Weights of a small mixture-of-experts language model, trained from scratch on English Wikipedia.
Size: 8 layers, vocabulary 10601, 19.1M parameters.
Experts: 24 experts in each of 8 layers, 96 squared ReLU neurons an expert, 6 picks a token, a softmax router.
Training: a variant of Adam for the experts, 811M tokens, 6186 steps.
Below are experts of layer 2 (counted from 0) of a mixture-of-experts language model. Rows are named up (a neuron's input weights, with its number), down (a neuron's output weights, with its number) and show model dimensions 0-127. Each number is 128 + 32 x the weight over its row's rms, rounded and kept within 0 to 255. Numbers have three digits each.
Before each expert's rows: "comes before" lists some tokens at least twice as common just after its tokens as in all text; "raises" lists some tokens whose logits its average output raises strongly, later layers aside. This comes from a sample of Wikipedia text that the model never trained on. Tokens count by the router's weight.

# expert 20
comes before: " the", " a", " his", " an", " its", " their"
raises: " the", " a", " their", " his", " its", " her"
up9:103095136109167112150158130146064118174123084163100168108178110178169098107140155154054156184165130168140148146128116145112138128104122175121129158150138108081074075105133185099131138115138145097156100104157134136104129133136154155106142109186176132132114155188159180094235144144154072120151119153142183160050118130162076134110148116145123110104088154133151197090166108128111141102128
down9:167135168111107146135137165087153148104160098086064146113162147136149143155154138087066063133158109115151119174134080094117123083149162127135180150085129090139141194123156129186100175156086147104105120152114123145159089155150111109088164108168099070097100119162183103102136131152116176177086107170112074130163108130155126156103147178179094126183148154149117115154111043142127155125142
up10:150089150095119095140146166146110146231132157131173164191148071100126119122119119126149142114103149153098127115149150163143137105164164151106043097168191096066108098126115121076108104175159064105170145128133131184116127168098114100113118146112156095094108144112163100168110107064109098130073128107141173113151134099137140119109184109144111181176161191118094107157180139136112148110202
down10:150128134144114113097156184096108077150118138139131103162152157108129132185096183124114147148063110120184146157080143075103153105210109131099106109071145132124119097137127064139120072136153144150191159106087125108086125172120161111115109128160056101120152162187149121155110108206150149159112162145119115093133129113164105144125138124072078132126110157094214148117098114124063110033070
up11:112136097099153122138164113122109146119124144159154110150085159187150098109145080095151206099131087136128152077166156073176142116073126138107087044168115139134118143162105144091178096027172140150155109159173139125143172089155115165145110116105087079107112148137117150142142126067138141147095129179191155127098080163181087140120119109138123138154075170159174090162087164129113186174154
down11:187170115177161103112104127204165097105124101118086108140092092160213137108112090112133137152133173118132152165167128084090107135152079175080131191151176087162094181086166145121150140134140122086119139158113123203091106100140114141177156105069136149116081132103069087148167142151123145115112150167167109181150171178147143142142089088191099067129137137104149106125150138142121106127151
up12:124150186145121137157140185149175037181119166150152134148113121143140134111100106148129107137149130156087162117144157148128146122169117099160100106131083084159072109163141097073143129085100147182146166073084130139133079063109084071146164097148109133108145139121120133106132094032094124074128178114129147130053113083127130165115128075108102139146113088091096126141113129152109109116094
down12:175130092135144166115146159118068079130071054162127128075168138139087095145120132111138130118106091179175108057176096137105135138104156186133142164135141090126096079114154146135090121116142130155145097092158169167155134161139122180131086094076130079169084160078162109155103174121105138175175144126117167104178190179175110192087088109064195127136103123098174140087113160070118122179103
up13:130098057109101141072128117134122147023114098110184114122170138134164191132103211111103141154100187109136161110137186104117145110135127081124142134121147173129086127168104106173175127119132163124065103113191113112099118196083087140115083188117158118134090107135121094140122081108138151166138121133095131058174156116130118109174141128099096129134103104103186155189142136065136126107152
down13:103124169190102139143160143151088145158075125179117050186145039135074111153131134144132130154112170147095139094094175119123116093101142148104087104182109124119128119089117127141172142138155142167127033112079178142137136095166156120126119077124191128047117172139120142132064081165144141091084095078178167117147114168104134151073103158184172159146145171125158126124188125128110118144096
up14:118122108077102118110155104154082117129128162110105124095136126110149078165093121114066169144123202159113115127128098146125129119147102094151090191148169131092105118146128145119178106096137122069106146115117114086188218157066150135149152092114115117155090149143144168110135149055147125125102098147138192108140118150163095104099122127079091098144124047140155135100164133136113179113160
down14:137171112152127187120152149164134064173077155093149194141052141119146149082096137099123096168136157149123128165137136155073073149088154157172207147187174062118133111126163177101160129153186105117094104165105094129146180095143107216129176180074114147131093162053140079190165153162155067151143093160122080159122112135063152091165088104159155105194155124094160134151168100090158133135131
up15:153156117117140144141097148167146125118116157124102141097142107105111200124107169121119117121096155118101160109110096114130156157148112129139020109120132085103134099193209177064115130123120075141128162083215116206148114061110109081147161151112202149114121098148139197134136087102141087138151131153171124128105129153102138145158130168121158066124097164184094104167153100159154154094138
down15:212165128166157172111102168184127087128172057137108071145115089096134165148063121140127138124140111109168071176172071066081113108135083200180163169117159101119197122120135062215137088157114136220140159159077125133117064142105138077159136106168103118129166172156131104117104123150156103154094191094124123079171112148208108111139172106097073140124104157137146108145133152109135141151140
up16:135175081152137124190085088143087128141091175127114119211129036164118113115153116112105086136113178126111180095115131134106086149110188185149178121042090160177121136143139141115144103120111145077143167102152125124114217107137191139130096161140112131100119181158115127112145091100120206142099178098132090073126166131153111140100170104128133145115129109133151190141143157105111137096088
down16:155151073137150155152128140145163143158101075161172159168110120148064205095119122135161142102169120161138090123131178118121083116155081111140099143154127175165082106152123156136193166115168114204116149097197154150152053123150142150089090152072151118186099090117103147139189202184174061157099132172088126122169146145134100083127135100107215114192151132123126135101139116165133142130113
up17:138107104184088138179159148115095165133070108109134185106115133104126118062156095155159090113153188133159109146115186131151155186132099083154161222141104071164151084096164128116131112134114076135089180151105158083098102113170115084109123150118181200115120155098123118124120085147141137062135069123150087189138160097105169114128113109107173145138056186125156123117061142175143180098061
down17:159113126136103169050118098125136111184185207090135126116139135152148111144104155059145161135131095145108138157137129164145070084128163168103143019127120169125091158162102139092118117083130157069199079059140153129087112121108150177140132087135105093129085080135058158113147155122130136159137191107111167070134089152067121105145154136111188115105155111158134110159157133144084122141149
up18:113155159129135130143141124126104135121108118189117176163060115099111101148086095140117083103077111144106165099129100090137064083120197145159081122106167124168144135103091046100144125106106064104118131140120157169093142142105120137169075104101129133095124161123156102096132120103104107182104121128139156150132113078085076129200124118198093178031139144082105108095104152139130112150087
down18:160164100116143164185083155136140166169077117141160129125105165146136167073121167108142190136127148161154076141162139162093157150096091152172069093170113149151142094145099158085167134143160115177155155120082127146074152118152155108102159081152149097136149129074115150075155177109162159074145157124077114085165131151051190113133155121141148139164131131167092165114121084128137152139192
up19:022129124086156137140149104135139155136145139086167145166175208120167134199169155139118119103126127116103118078133089185142086167087165085141122112067167136151141133085150102105126077111117138151106105138150166083125160152095141137093135202113109115158124147193119117104194090167129147193186075140119080095123092100181120148123127151116092156137104108147156184117120119117110124174117
down19:134124114105131203105152193158115030091107106132083140116150052087161164191082150163102130159125085105166130079089104198083162116128095106128175118135102093114129160107104099106108129171116135143161137153123143157108109066122106128106101139107121084158149146125135129151137117125179078165192072107130233149097113122124134145121117071116095145191061098131161136152108081121172093161081
up20:147170102150138096199164136153082112119111183112133149156168157138154154152111139127139133169105092128143164116154121153105139105148151155110133139177179113121115086106170134047133097112105113108138134089052138101096150183118146166110144188128140082153141195083153024105129132088121035204171093123180123092139148147176091122117099123124090068133094145125110100121124137096150090091178
down20:155115155101120123158103113095175125138113114151113118119137094113126055083095133115157159108157156154109127121164107154177116088129145173177164050172124134109121184157085147144129122152130168164181101108146116168189116147102120084162118109123113099090140100163145153160138138130099127088114172116118202121129134054107209098126109060140187175155128129072094163146085135157135127188200
up21:137077099135107103104147084099118079112161147139111176095112158126106117092126097061150190129155124131141094110109065170094155139147137070143181095012122165069124093117173130134165149146158105046171135135098132130044100109135119107130105142151173130091139096125134089143105114125085160163092082145100150163119146147083099089131121100116157128147138190124195133181151136058138115109131
down21:069177098171187090136132169147114098126105144173114092094117103152104125162113135131145086117114194135129117152122130149106156145209060145140074161187154128134131110097172100099137151105142130156133135146139104163083106128123141136187140131106131153142097108159154107142153123191145151128128153098098160109139193130127159167143089183105083172087107137101175164085116161129208138123148
up22:107141179188131127058149165116131101156141143124135136177140163125175139064193130159121113118137086096126112130114142026074131157103175112089093172106142120152147146157155120138117189113162130121148158139170125148125077157154073147144122143149183122095098188104158169143110148066142147111132145072112144190123152088127078164135107136168146119165096145102099100129093136146100121161168
down22:112110127128117142098139181110047157077123082137156169082120097085101149136121068153090121148079119077068148109107124115045124124182037132159161163119111152088185098123114118110115150166161132128128116174174121044180165117132176139157167124084095126151150155145154122135147135105151207137102163144124138158076128149146128128124118119098166106135167138151167049158110157127134137161170
up23:123104149157156159133139131117165166044134079183097147139125129142124145122109192088101102076113175065128064098138108154098160135156112124100117151156100113096142066119132088113084150048079132163105121163121142083109117197093143125099104133142075105105200166084135097146125074119101139173183165139142117133144135146107191083092135112134120117105178133180155143145169143103126099088126
down23:082153157106063154125125102148146163173100157166137119143113128078014096136111104132153101107095128134131160112089160125171111193065087161167121091154156146067147143153112101135152148160129177136088178162106140114101136133104156150135233113152122128076165137110126116149082156164147105120121098077150096145066152143116162122139104131153120097096131154076105073068127149121097137179131
up24:177126137099154124134148114119088067080097147110154069122157110143128196113171080091101106120114137200124097119115126133131168140089150092146142167046146169138162132061079104049131139141189119099121142162122127103157165161186101162088147138130112159112155115115129180134119141134063179114145148094137130167125122056070096098128188110174160165065118108068050201143186099123121142123068
down24:074124159147174158141072093146126088120123104129135120094053166145135179158131081136117161090133129123153125113163120131116135164205144142161112083124080156184134097159200176148153186108111148114139166074080138195105082125189162166050115109150147162110139130141146095151149189127166128141159111069128079129119128132127198171160120072119063143118125159153193090118150115122145115119121
up25:144148123141139139135118162144122100147083122086103105166081097156158129145152119139161168138129148194112155123164131155136107099144054154161149144118176082151118126141128055052173079160073134114135157145113099138125108101120169112175188102144090073160166112147171207131180051103133153109113131116121087120134118164089158118130117164178163122128120075115118162157161153081130186098074
down25:133122078131116122140156106095069149171080108137067134193131137141094109145069168111123180121130163106147135096186117132154107096091102082126149129129072137101165194153073142102129060134166150097095139160157148106099118170109098118154147127090112099121112105105161118130104135157141156108156135107145112145133123161125168124128048101131120119127087227055130180092152116145086142161164

# expert 9
comes before: " of", ":", " in", " to", ".", " by"
raises: " in", ",", " on", "."
up8:166139133113136146116127107191141152074138142096162117104116095102130130085085137114056149103152158175081084155148129107077144118134170173131113068111163133111120109175090189149129093141098147092135138111145097128138107112124223119165180117127092132123119089179131141111097122093130140097139134090142131097127105132174133088123123176220161129124166101125130133100153130215106131123109
down8:117172097115145160126095115112110124115114064134196154134121126123189138080177171162122155103159134132105137127181099142168106140159154124114136154114158100130131182122167178128133108089133147120156127159089096136156098127152126115115099186134126108152103132079113118180163094169197106144174094163140131099164140146115084092081135127147170057121162184116056120086126201154133140098140
up9:147143120128174114152106126159116156195063143099090134127082114080114161145088111146133096159090218110148178190132149133183154081119139129158127135101068106120113119131102120084116132139177165195192122120109132218096079087109115111154175069098144095138117137173128140175089126054113128127143147121168080081149137144137072128176103161106074070133083132111162174103098121143156103121119
down9:099116171067139158154035185115130097092159112135159101114182117134127112166104123126129110082156180077095091149103123141162106066186119169135103104121120158163100123147131081123133160160168123149088152132107075075157163144133128161173116182102110059166198119128141118151103159082146113144150106179075182097156167120102079188116156067059147099096127161161108137123107114121122162087101
up10:125142108171128072144137101219103128155089125169159117141102153186131101172114126190092203133091099157160147132125180136157109114159131152082136131192120137092136143139093102088161114160113115136137084097129168102131195187058150163205131149128148095154138161141140122104115108184133151092099131124157116123127122153162119152123122079091060078162154092094103125113126126139074112113139
down10:146164157188127109129156119117123121128220126111150165152144130145153144089134181180206171148119108145145064157129184172105137149117207106083151121139129139059149151109148142109203097141078097113102104143062141067127153093098142121119142199169128097166138120140123112073176188183175176111154088117117163116116052125111137109166101104096113127125163143143161140121104106063138138068100
up11:130106102148136090145123124118082159102110120108157146056111176137153072104107119089108097126114143130183200152127101082171093075067176146148133129098159123141143183094145110106183154142124136122140112124089158175132094130169088144107124132166127168049132102124164103111106153102122131075180085074200113174091114103120087067147122183165177113152070204170141152126088117164088124054122
down11:116122156126095132102130178134127139133165170165176099176168104185141164131109132158163116148066131100056106136151143150141141154190113124112134118137142118069090084123140127097132110158115126148117152154105110186118127093116139116105152193096118113133129023118150168108164120148076121185123104127167113107184185148163108197070105111146048116073086108133138125084144126111113105124105
up12:148149122112153075187112136110226177116072117111154086149117099119159059165143025083129049157109151113090158149114182109204097106064162111115106134112135144138088090094172168139077107106135112105122121155157106175160129134136100135112154181081149160123151132149120094111178123104089153117129150146177075161188140155129147124153115133188156112072133154184139150100152099149142111118067
down12:114098097145099066113065194151100036122186103102164162108136107122151105130071124178151142088109120178137140129153152103073102127120175069077061122094121166148109156170124056105115104152105163086123122085094092194125133179214143102142107168121140096097127132088153159084166107109094174098101096167142104126093063102122136087078124179111090064088119170150113085102164106104150136120136
up13:166136128153159160117103074165146103148123131096142130150094182103168148127092109095090081122081119129131119067104120066119246167070137146104113147127125112119118127156121081111146133129128124150172142160165199133086122096084105148126120122160155093082084126133126109140153146115129133043164099117103108111176131096119155098139117151079115122171113071126096160140188170153155128141083
down13:086133112173125122123143161155077118181161139059115085173142114129166176118179104176082154135114116121093113108104136134103110124130120161098157167154106154102118202113155143113133169179188090179138024136110132154114104150120078091108103119106162137195133068108115085134174091148134180102086115150097145117146134150176069150146094161156153156115157203135128144157099136084160121082091
up14:159157206160090172175135161147160088099094115170097085168118145152027111111089108154180141086156105086095084111112135098126156143167116100129158116149115146212138105089110072125190120094152086194078136133101201105123119127173153143143124138106150146161174082100150082118155143128063131158150113117123163118136125120098169151090126169154114102146177170133178143095111142129129128101165
down14:116127086100185117107075097153094170148100163103098126139127150130088126144184094132102122112154118160178137166157103169094139094156159129123132157138145146056174142113184203145095104134084113094126094137150157129140134080118095116114174118172089162172125190104111084185100124153165166174152125143163110172143072113139117169114198195126094156151161131135149184128141130089122128115138
up15:125119123095132169222119070135081080116160138118081165096096163138113135108131116095083133119136117098134142114137080109126107187128160135104157155093076108121132145126119140106118091089114122216211156143083145131132145169169072170162125112102160093161174121119135147121046143086045143148119107131104126133160106169105144087085084172056074151141146102179175110092122095181089169119140
down15:149109177134128065109157107129100108136143108194108140160125127116096178142123114124127181098116144123089085094133101166189141119150219133192114131111111125178160165148164156137104099142047148184068172154111109158092047155084116142142114138099111121136135170108185102132143120102106146110118092133124119117141107103159125134123153103180106140114091201112164101127138155143145154088161
up16:153133149130136121100211103105142083167096120180134146157163096130148207122159120074153188095164100162098123166144133155130145133109157120150138159127115158080159117137099153099194165087156112102116126197125107176119167113151129108087067154134117104109126153143131075102104085127103167130147068083156098124150124116125177111162138202148180118144114121154086104119211158098106146110124
down16:122140119163145149153105133150136089147095141090079085134130111111136078124105083149129157133163196071161169136138097062119081084140152100092075116161098135109146150134035159167119178118118144083086095084059143101145149137127113163144161156081090113133134082190148127184125048082137148060170157142114161127134157131159148102182151103092101096114148159102152132138139130144174068168135
up17:138090176113141122123101163192167090067168183154111085155214153104124139142142086102133083161137120129127093103165084150138156155155148141134156122146127143101125110125145128167192143143179156143135147160095171147108174118189076122087193165124139096141088113078148103129146132142148097066163152103064133122157093064173187071160116116068120132148151176135142158062132094110092190124094
down17:084137125112102067167181134149145120156106164103187111083143050113155138113083125111167121146172115158127188160126132122150134086116163054096118111125164130143132124159189126120074081078079189134119115180148087126178111108118123116117162081109114147132104129102159134159110100143150150158125192081105164169204112116135129095148142056123112185205144151163091149121157122172105124113161
up18:075162168060113181138139117166125171138130144177149179143115151106163169073145150135131104109095155057148108153131103126147175163155170121112102147126140192147112129215164140099125191112131174127113129186095162150095123166112161127108116142139215145099102126136137095120135145090152090129153122093152125069116150114202137170117137173099115124095144094165134133117107113140174117148139
down18:142071123108122147086171128174133131108098102167102095069122195123161097153118140048139147145072131133145136115135128132082117109081067134194140118134129143126111102142124168111138177131171123098108124106159160117162184110110152135102118134096167143158116121121146144154148052088137161153133124094034097188047141157117121141110166136091142109139118075139089041118087140176179124097133
up19:151143106117151123076135121175156051163138108173107143099125120179165143102079135116155132093119122156118152046128093109140144123167188103070064138155156125066104178143152105115154148098086105115083141128089121147066187189114136118168105119087173107125082133149141053124110161065100155143140115185161152156150088130139051101150078141112117097129076115139098130167135133144144116140187
down19:124105144141147092147137198151122164137085109075109106093121135139151158100105082160115178101061190109171110176167167145173187173176136133084178122121196140129138131122145083138118122101134086127102129098137061133122184131101124192159225143107142147137100130152118153120172146119116119152176120147161147150108124146136210142110165148148187140135176134142129147134119167174139224126139
up20:104141108104047135154113087145132105080158063141065118084129138122149090157147097180095144120129092092135089090132106071086112106123110102178160101192134117113083117118100169095086127117206162124102167073108193118148115111159156169139075124117099132082109130183162079164103122114144104112152131115089132159144098110133095177116118163153100103111090084068153142116094092148158194171071
down20:118116168149092156133119092151079161119147151134084095117058096112113118189145094109091109148130095149143200075122099074119131082106132157108103100159120133135124146145138175158106102103168191088184127096161165163119124144114085146125149122119088107136160073140115123110098049032142118108110147173116125041063118117120175133138145187185105140102171133063140087091120128075093138114136
up21:105081098126145123106138148112098135118083113105152131135146129079109052118092100148139151164114126189109086152104131182072114113068174138184141100117102160161144127149071180129105097134123109115176090115097118089140115151117252128107149160126153142136206117190121238111153163117142130164100135118126112170119050148132150145129154159122091098108118093129113202172192148133086089094123
down21:098152193067075117115146169178133156085119085186097126075167169149129129129131131087127118100126117153104147117151160137088100134138103126139060159100171102094138156105123131062170148100155153156177107113117157142135085087120163152134122123150213149161154141124159083088119121101084163110118104135162165191086164039143194142112138116113155112086103184128162107148102155112113161138077
up22:108122128108092139173137108078111116110139152122128166141108111157119170095133098144099121154148091084112097143121145145170170085106070162088104186148093119154141135061117123143111086106176120166117096129109159198085108122140156147108112152134086155136137101137133121134136103133072146109127194138127122111105116133090115106152154129124155158203193119107156063133094194172126096114124
down22:110094152168082109083121152121076124084169137123138152141132108083104110075092115148179170158061165112155047128060116117091158078114138142148129118112104124186070100162178104149086116176105128104090115149125124136162086126148132095076109098121132175069165137161162189146107056093172163145126100143140141160126154152177086067120079078181123127142078140112107078160126140128151080103144
up23:177127103140065124159120125161185067122122134116159080169113117148121091114119117144153167108148130140125195097137165119134159066140176159202140210130101138179127091146160104158157155128186151175095100154174146132124174085109166106147120145120105119167132157105126086150095125163146171186072148093127177109143150177127175219127111103154125087117127098130150140147143139097162151137168
down23:184113099134155150142116121104103119169147107187054114101207140129120136117167118112070185125102131141137172161194052179122068128147080138116113085110131144075175127139125065052108112134093136123057146183062134083114165050153103102098109159138112125104133153161118129136119134129113076140168081194099120135105109184145107117125137159113107129186137137135092109103147153142169094057114
up24:116125148177084127166122139227128146052157082138155125111167084140151151129144121158160136085131100149091031115148092117124115090165150061173153112169176067144167144084145118087161132124115142188113187133109129110128136160112109073187123119059146177227105093110141116106141122161117116147153091132150135151134128122154112168144202130076122187156070126104167151092132148130094170158122
down24:189134161152179117158115126087157120199101124135120149149155164109081180111096101107094101124108145161157093158132197111167123163184118182152108167134138140143131132115183129044126105126105069130108181120083156099113130110119146147105104121139125148121066126163107127166122160147133157084185100103117179129116144155094161129107149146139142131115135106105079102034101155140132112189099

# expert 6
comes before: " |", ".", ",", "–", ")", ";"
raises: " (", "/", "-", ".", ")", ";"
up8:186112173135106150127117061088159084114184119142056101132134150063081129097124099100143149129103146151107032092125098096157167124118145056182097104121153168119128139157141145101137110106110103174051175146153165185069143117108126117121101118148151131144116129092168205164128112110142167127141131084074173130170098187107113131097173160138168144174126080103174097148066110136150218137109
down8:096158127093148127150101127154087098124144192146091117128128135132168099101118146151154078135127084116144122091123094188163130113135125125121103097110150125209143108157148148141208160101140125155112109130113097111161156095126086137171162102098111142081175133127181066105131111073091125132105159108112136152113143158145133166159089087184043113118161170151123111131196108162110090148128
up9:144096103167131103139148111172098106095104135108138141152071111136138099184075063177143148149151131150087146115096133119177133133088110120112152180201112108199130164090090089139179120114145163134080078147125121111121097109167126143101144135146119102131141112086147093161129111166105133136053152113162123088113055153178143090182153123129084079179150185149127133166112092184159096100121
down9:164069096145108100127108104138131119126126175128141155162147066118109138083084103110187197116067152101136150094103124086079136187158160174116172135174117139145143105142130091159071170130133151195128101119092168154131095138137053089156151135116103148153181078087140175081123162174093141141048158116087084145183138083183058196163112153112141141071183141149113182132140105192060123152128
up10:091134146199158119131181131112162140110120122104057093143126225054108090137132117094110183169080113044096127130158159125112104130120121080127125138126145134177123091104135144082137108138133043119095182136161150102120136123118132112135155152164159115101148144135119106108139148114150086091136069169078106143109158190116110164131155105107155104098175085123138116101085218119088067116124
down10:129148120102119113125136068165154184063161161166131117098119183180167119096138144129170145111145100088170065155141156121110118166099153170144139128096149093134118162078137174077067140155131086130115090157134139152139143164091104173181184164141140137156112036114093157103127122110097139235140157170136162142153135184089129121087173135108158066084076078144143098177126068125102146145087
up11:126117051129149120112153095061160137142136144121159067137192077130101190082055115106173117142156087104153144087120126094102075145105109144107118122110157151055105099094149142158138180102108110082129153120107115158125155119123163155061088146152111162092100126104138082108134125123145141125102086108095078147153097093095086170110135149145127174110144124181211121077125100102123108088151
down11:142116162159114078169137139128156134122116086108113044102126080127105152175090113128106115111127122130139154059139090093099064123083065114166105139151064151156139055185097120139069169128198116103121111151181141061141175133082157180147219114164073121143136098154159123158040153141155092125165073095143164124111147095137091115111175128152064100136134118124161116128109143174125070125117
up12:176099139146119167225166136136180124143078074058100071115140185153094107126094090128112130138140118095152092121109121150126132083134156066179104138144205171080133138181168184132113084121072128146148108108116141130123090116077116152117088175134140159117134205167180205141192135123131119082108144158144118122140140105185135137126138142160111149143135164114138148137189125112095166116106
down12:185092114124148154092101131169041112105141107139117081145073109155105155148147145138172147136115087184098102143138137159161077121137166135149078166097204086088050164134107104122156156167180138187122098157163157187178188101137164142115101184111080160137105104147126103150108144155084119065096119123114114112113177147124106171129117136085176164101108128123159120114162115132097125096125
up13:129132159078072173141116166171130111103140114218147167113176137153127135130149128066073175117113113145122117107142133148091094073128140156087082141104137136070151145119118137106164123117128125145131141170064138092160122203179107168128164188099127114112090072103130120125039162093095098149172111160152072129149133117123137118067110140059057181070130114069124112109171120133096127136111
down13:170155112133124124192184177074131145066088078161193124138191117093073126123110148111147121130121102116153117139177117156126113161128154103136152120134098171130084131078123148129111133147069129128070153194132201144073115128087137120077077134088168119113177198109113133108106114131145135102161142099186126128211130103074107154072148091114160119172105118190117111083126132110085125146105
up14:116108147077139090087180180073105142147147107139122106144087161079157070131093161102152135060089094117123091138144097087067097004126128120133147123131116101148119101158123111094063076121149112164101146136201153104107161103096120144096161091158134108114168155082192158170099077145100127134161125092090132162120057162122147106144104128144086110095138148126155117149116223078103146097081
down14:136121173133102155105132120132143154119171159139148095080121108170122112103173084121123094123198130089062150168140130122078159145151132102092176145155140136114131150103129184161121130107161141137160092100103130129155119122143158098113106069157157097141117097141138153078116127119123184127153156074135139168124116192110196141076116184118137154117106122164090153110126165120180169163118
up15:067153148152112144120083172103109102130150136120099113131093187094109138101134076102150164126220125145120139099130136117065098098143152085179120066129113112106143112135159085157191132152115091112181100138093129102118056134131140118112128146169168118138194100151155202145089056095129194167176134121102076121140126119116212113157138127133177152172129166118143108209133132091152106103188
down15:145098138111149082107136109177091168100070080103146119136164133092123119054099077093154130143068125154137121125099176116186102104142097140143106149125124125187084184169146091076111160129186161118106134067061182119109134148150123131119187108106090159118104085100148169135088180088156082163110127105104142092135159156161120110192106127090152161142110110069114077098115156120082142108090
up16:149062080193181125122142123131167105141107109107169138152113195134122152141074104121054130170130132120092143151130139121142147161076100095138133175128127112182073122126109111156149073162129156099130119144131143135157124153084109134135097099118126119158134155101117154077227085080158167092086115143138089048148149137123109158089110181115127113106158137142136191095106101181029039092091
down16:124145107124101104135130121107150118095122097134107138063084138139123096121113137144159150179072094180118079158166117157134158133102146145118071109114130116102142248069096116120097128123113178167179159080154119155157181175127125163088166146120122163111145147145087081095163062148148177161137147121110101118122156117052134129136171198096126054130105114114086100175084165129112145120104
up17:121131113137135134111154128148125094109145101145144180126102135087084150100096203170083121151178162126104117138087117153135110098146137137127134104112106144177077105075144162184119159160144086129146091125103140144127025162115168081139119174139128102134139112070130091138238143055168139167171142123079122136130138095145130118169096193152138126108140078153182147196146166128126091119158
down17:183155092144117124135129104144135105104140153094130121151087095138075142097100141161133153135111103183121118059132157120115111086089124190110111112180145138177124116096121095165117115119140158123131084137220135087083076196115139138136103147121140162044139093148135103126131126049146094108102149147136161134063115100177122169178120106125138121116201137106164119185110090130133152141128
up18:228144115148131117094121101114142170116072078084149179138154102123102171138123132144096125112063162100064154153134205180102117131152110116142126123111087144111129071119115136142145124108122150094090127086110126151104109135156123155126109149065149159134088144112132148099130098095127159124151138100126123132159068061204052171136104149148139111124156134161128185165135165150105078151209
down18:111085076152127150113114128086182150038168176176165184166092135120162084129158104142113145106150126110177159076081086120126141107094087185145119161158113134180157152109082114127141152131131134159175167121102117095129095115181089173110146172060142116123168118158100102152103139120086123176169178135133132098069098158141018102106134091100155040096088114129158134123113156124095148147129
up19:091159060118153089092176168145076097154092072159136136158116103166138099203174192095138101144104108040182124185142157177105110124141170133110145176089139183175151037129150116141053032134120163140126120103152160196137107145105136117124142163074181141082158158136149157137120153161118083125124143162170147148090130111115138097171144121136140118076130110135138160130141136122079150122160
down19:207091149107186124167088093131143133171101163172169097112184149112104186109133173107106114176121169161137141170131147114108086120188144121113111199082166163173110155164098148097178141139152191121105163130085148089088120155097095131178124099113110124129089123104125159125177189132129185125103105139072089046133147162108124126134176072085123148097162167132102129156103137160118143135167
up20:103136166155092162078140177088104100142106124136131170122157146128127137073117118081147094126107146109158092164047138099174141109112138159116128085083127121116183144124120126121095129141097085152149098084114118101121129171125186096118136151125171128137056137105127131130159181091156096101171141127124097094062067123170114117138129181129172132141194173186169169130189172115163142152165
down20:151181145149129152154177146133155140098114105107104119141074082093048084136155123152080124175154082130186131134145132118171168131093092178130139108170166098114152148143153164171097099125144143179109065110144142125134148087155176127094112148102165161105114089111109098173106104082097140133080133133150130155184138112104112141157144054106134126148140143103128130169161069178110145177097
up21:076138122134139162167189082045070131138143109144198153147133158186079134164093132088111149093085116081124119146127092077081132113097166092136077149171118148130103107111101122066169106105151074171128086123131146161119125148083110097129076155173103111095181126130151119131131078145134128173122104110151167088073178149092159137101104134091150109120132097094129054146109166113081164117149
down21:101159133183133128081157142105173169110131118164046163144134107168116095104122127192152173107138166134116188150157147194107057111164112118161117091151117145117134085088147133080128140206146153140121077088174105053212120128130160155160118145138184100170126124120169153125130139098126134069120144126130166106114080158131185108170102122137113108123105123143142092172140123150076119099084
up22:113177168143119145110145139162069071117114113165103114147108116124093149104186084084083105127132147102150073037092183137162178097131104107157101142131142171093153168169162133101075101099173098165123129082079137149192117152145067147171196111123123145150118136141126137112100110096133112187147121132114143112156109070079134214154178137139128175177152125150151130099102160170113106145158
down22:134074163096099107130137116197103168087180189146137162137177081111110131076123188126168106097111100126156151180132117180111158111160082099165153123101150157084117154190113116143137204118101123157118081166115171114066163073102137088191188098116091153100162104101114084126124142152115151148120100106100101070199200056128179170120168128149150181184142146112153138097156081152080085127091
up23:171034100166171130147114176152135118119094113170087151157138117055154116118097151129087148138153090123138143191135166110120092143142082123144147152157166105173117129100114167172091141180063119110130179090141160045151183105109179137077128083139182111132118081139088162130135129106155171075086116130086152111114163121135104142114175126127111127137116137155104114087180127157029113114101
down23:144098094110057171053152115144105156138194145161131165106139146077160122102136109109164112126099167151111113090098172145144155149142138121111114110130136089201155163128136184097088112144096064138087154154115161186131155136088150160094079149128168130126123117119148088149163134092154163185146137121086134089105085158102153109144163110131174137188081121139129083142118107125134142155097
up24:131121086165168169142164102122127177154137128096105098080128110102127124167154087112074135098161240163176121134130092113147145117086138168133127101082151172143134139123111168126154082128124122109123159119102081160176094144072109097149103104106202170102108103163204134145157093106055112125104035118136120119091100121141114155112174177132122112126102122126127188148142130184060147069144
down24:106123110120098147153137173128099079152083157168158185196127139128074152133171119130087143149188126182133149141088086155116104148118099146138174098107120129142144164117168160111139081097124161139118197152103089160142162176124117102089092104070163175122079100102150064122116105171130144180124148128135128156144134120111133112089136114142088128107186192126089134159157100155127159086157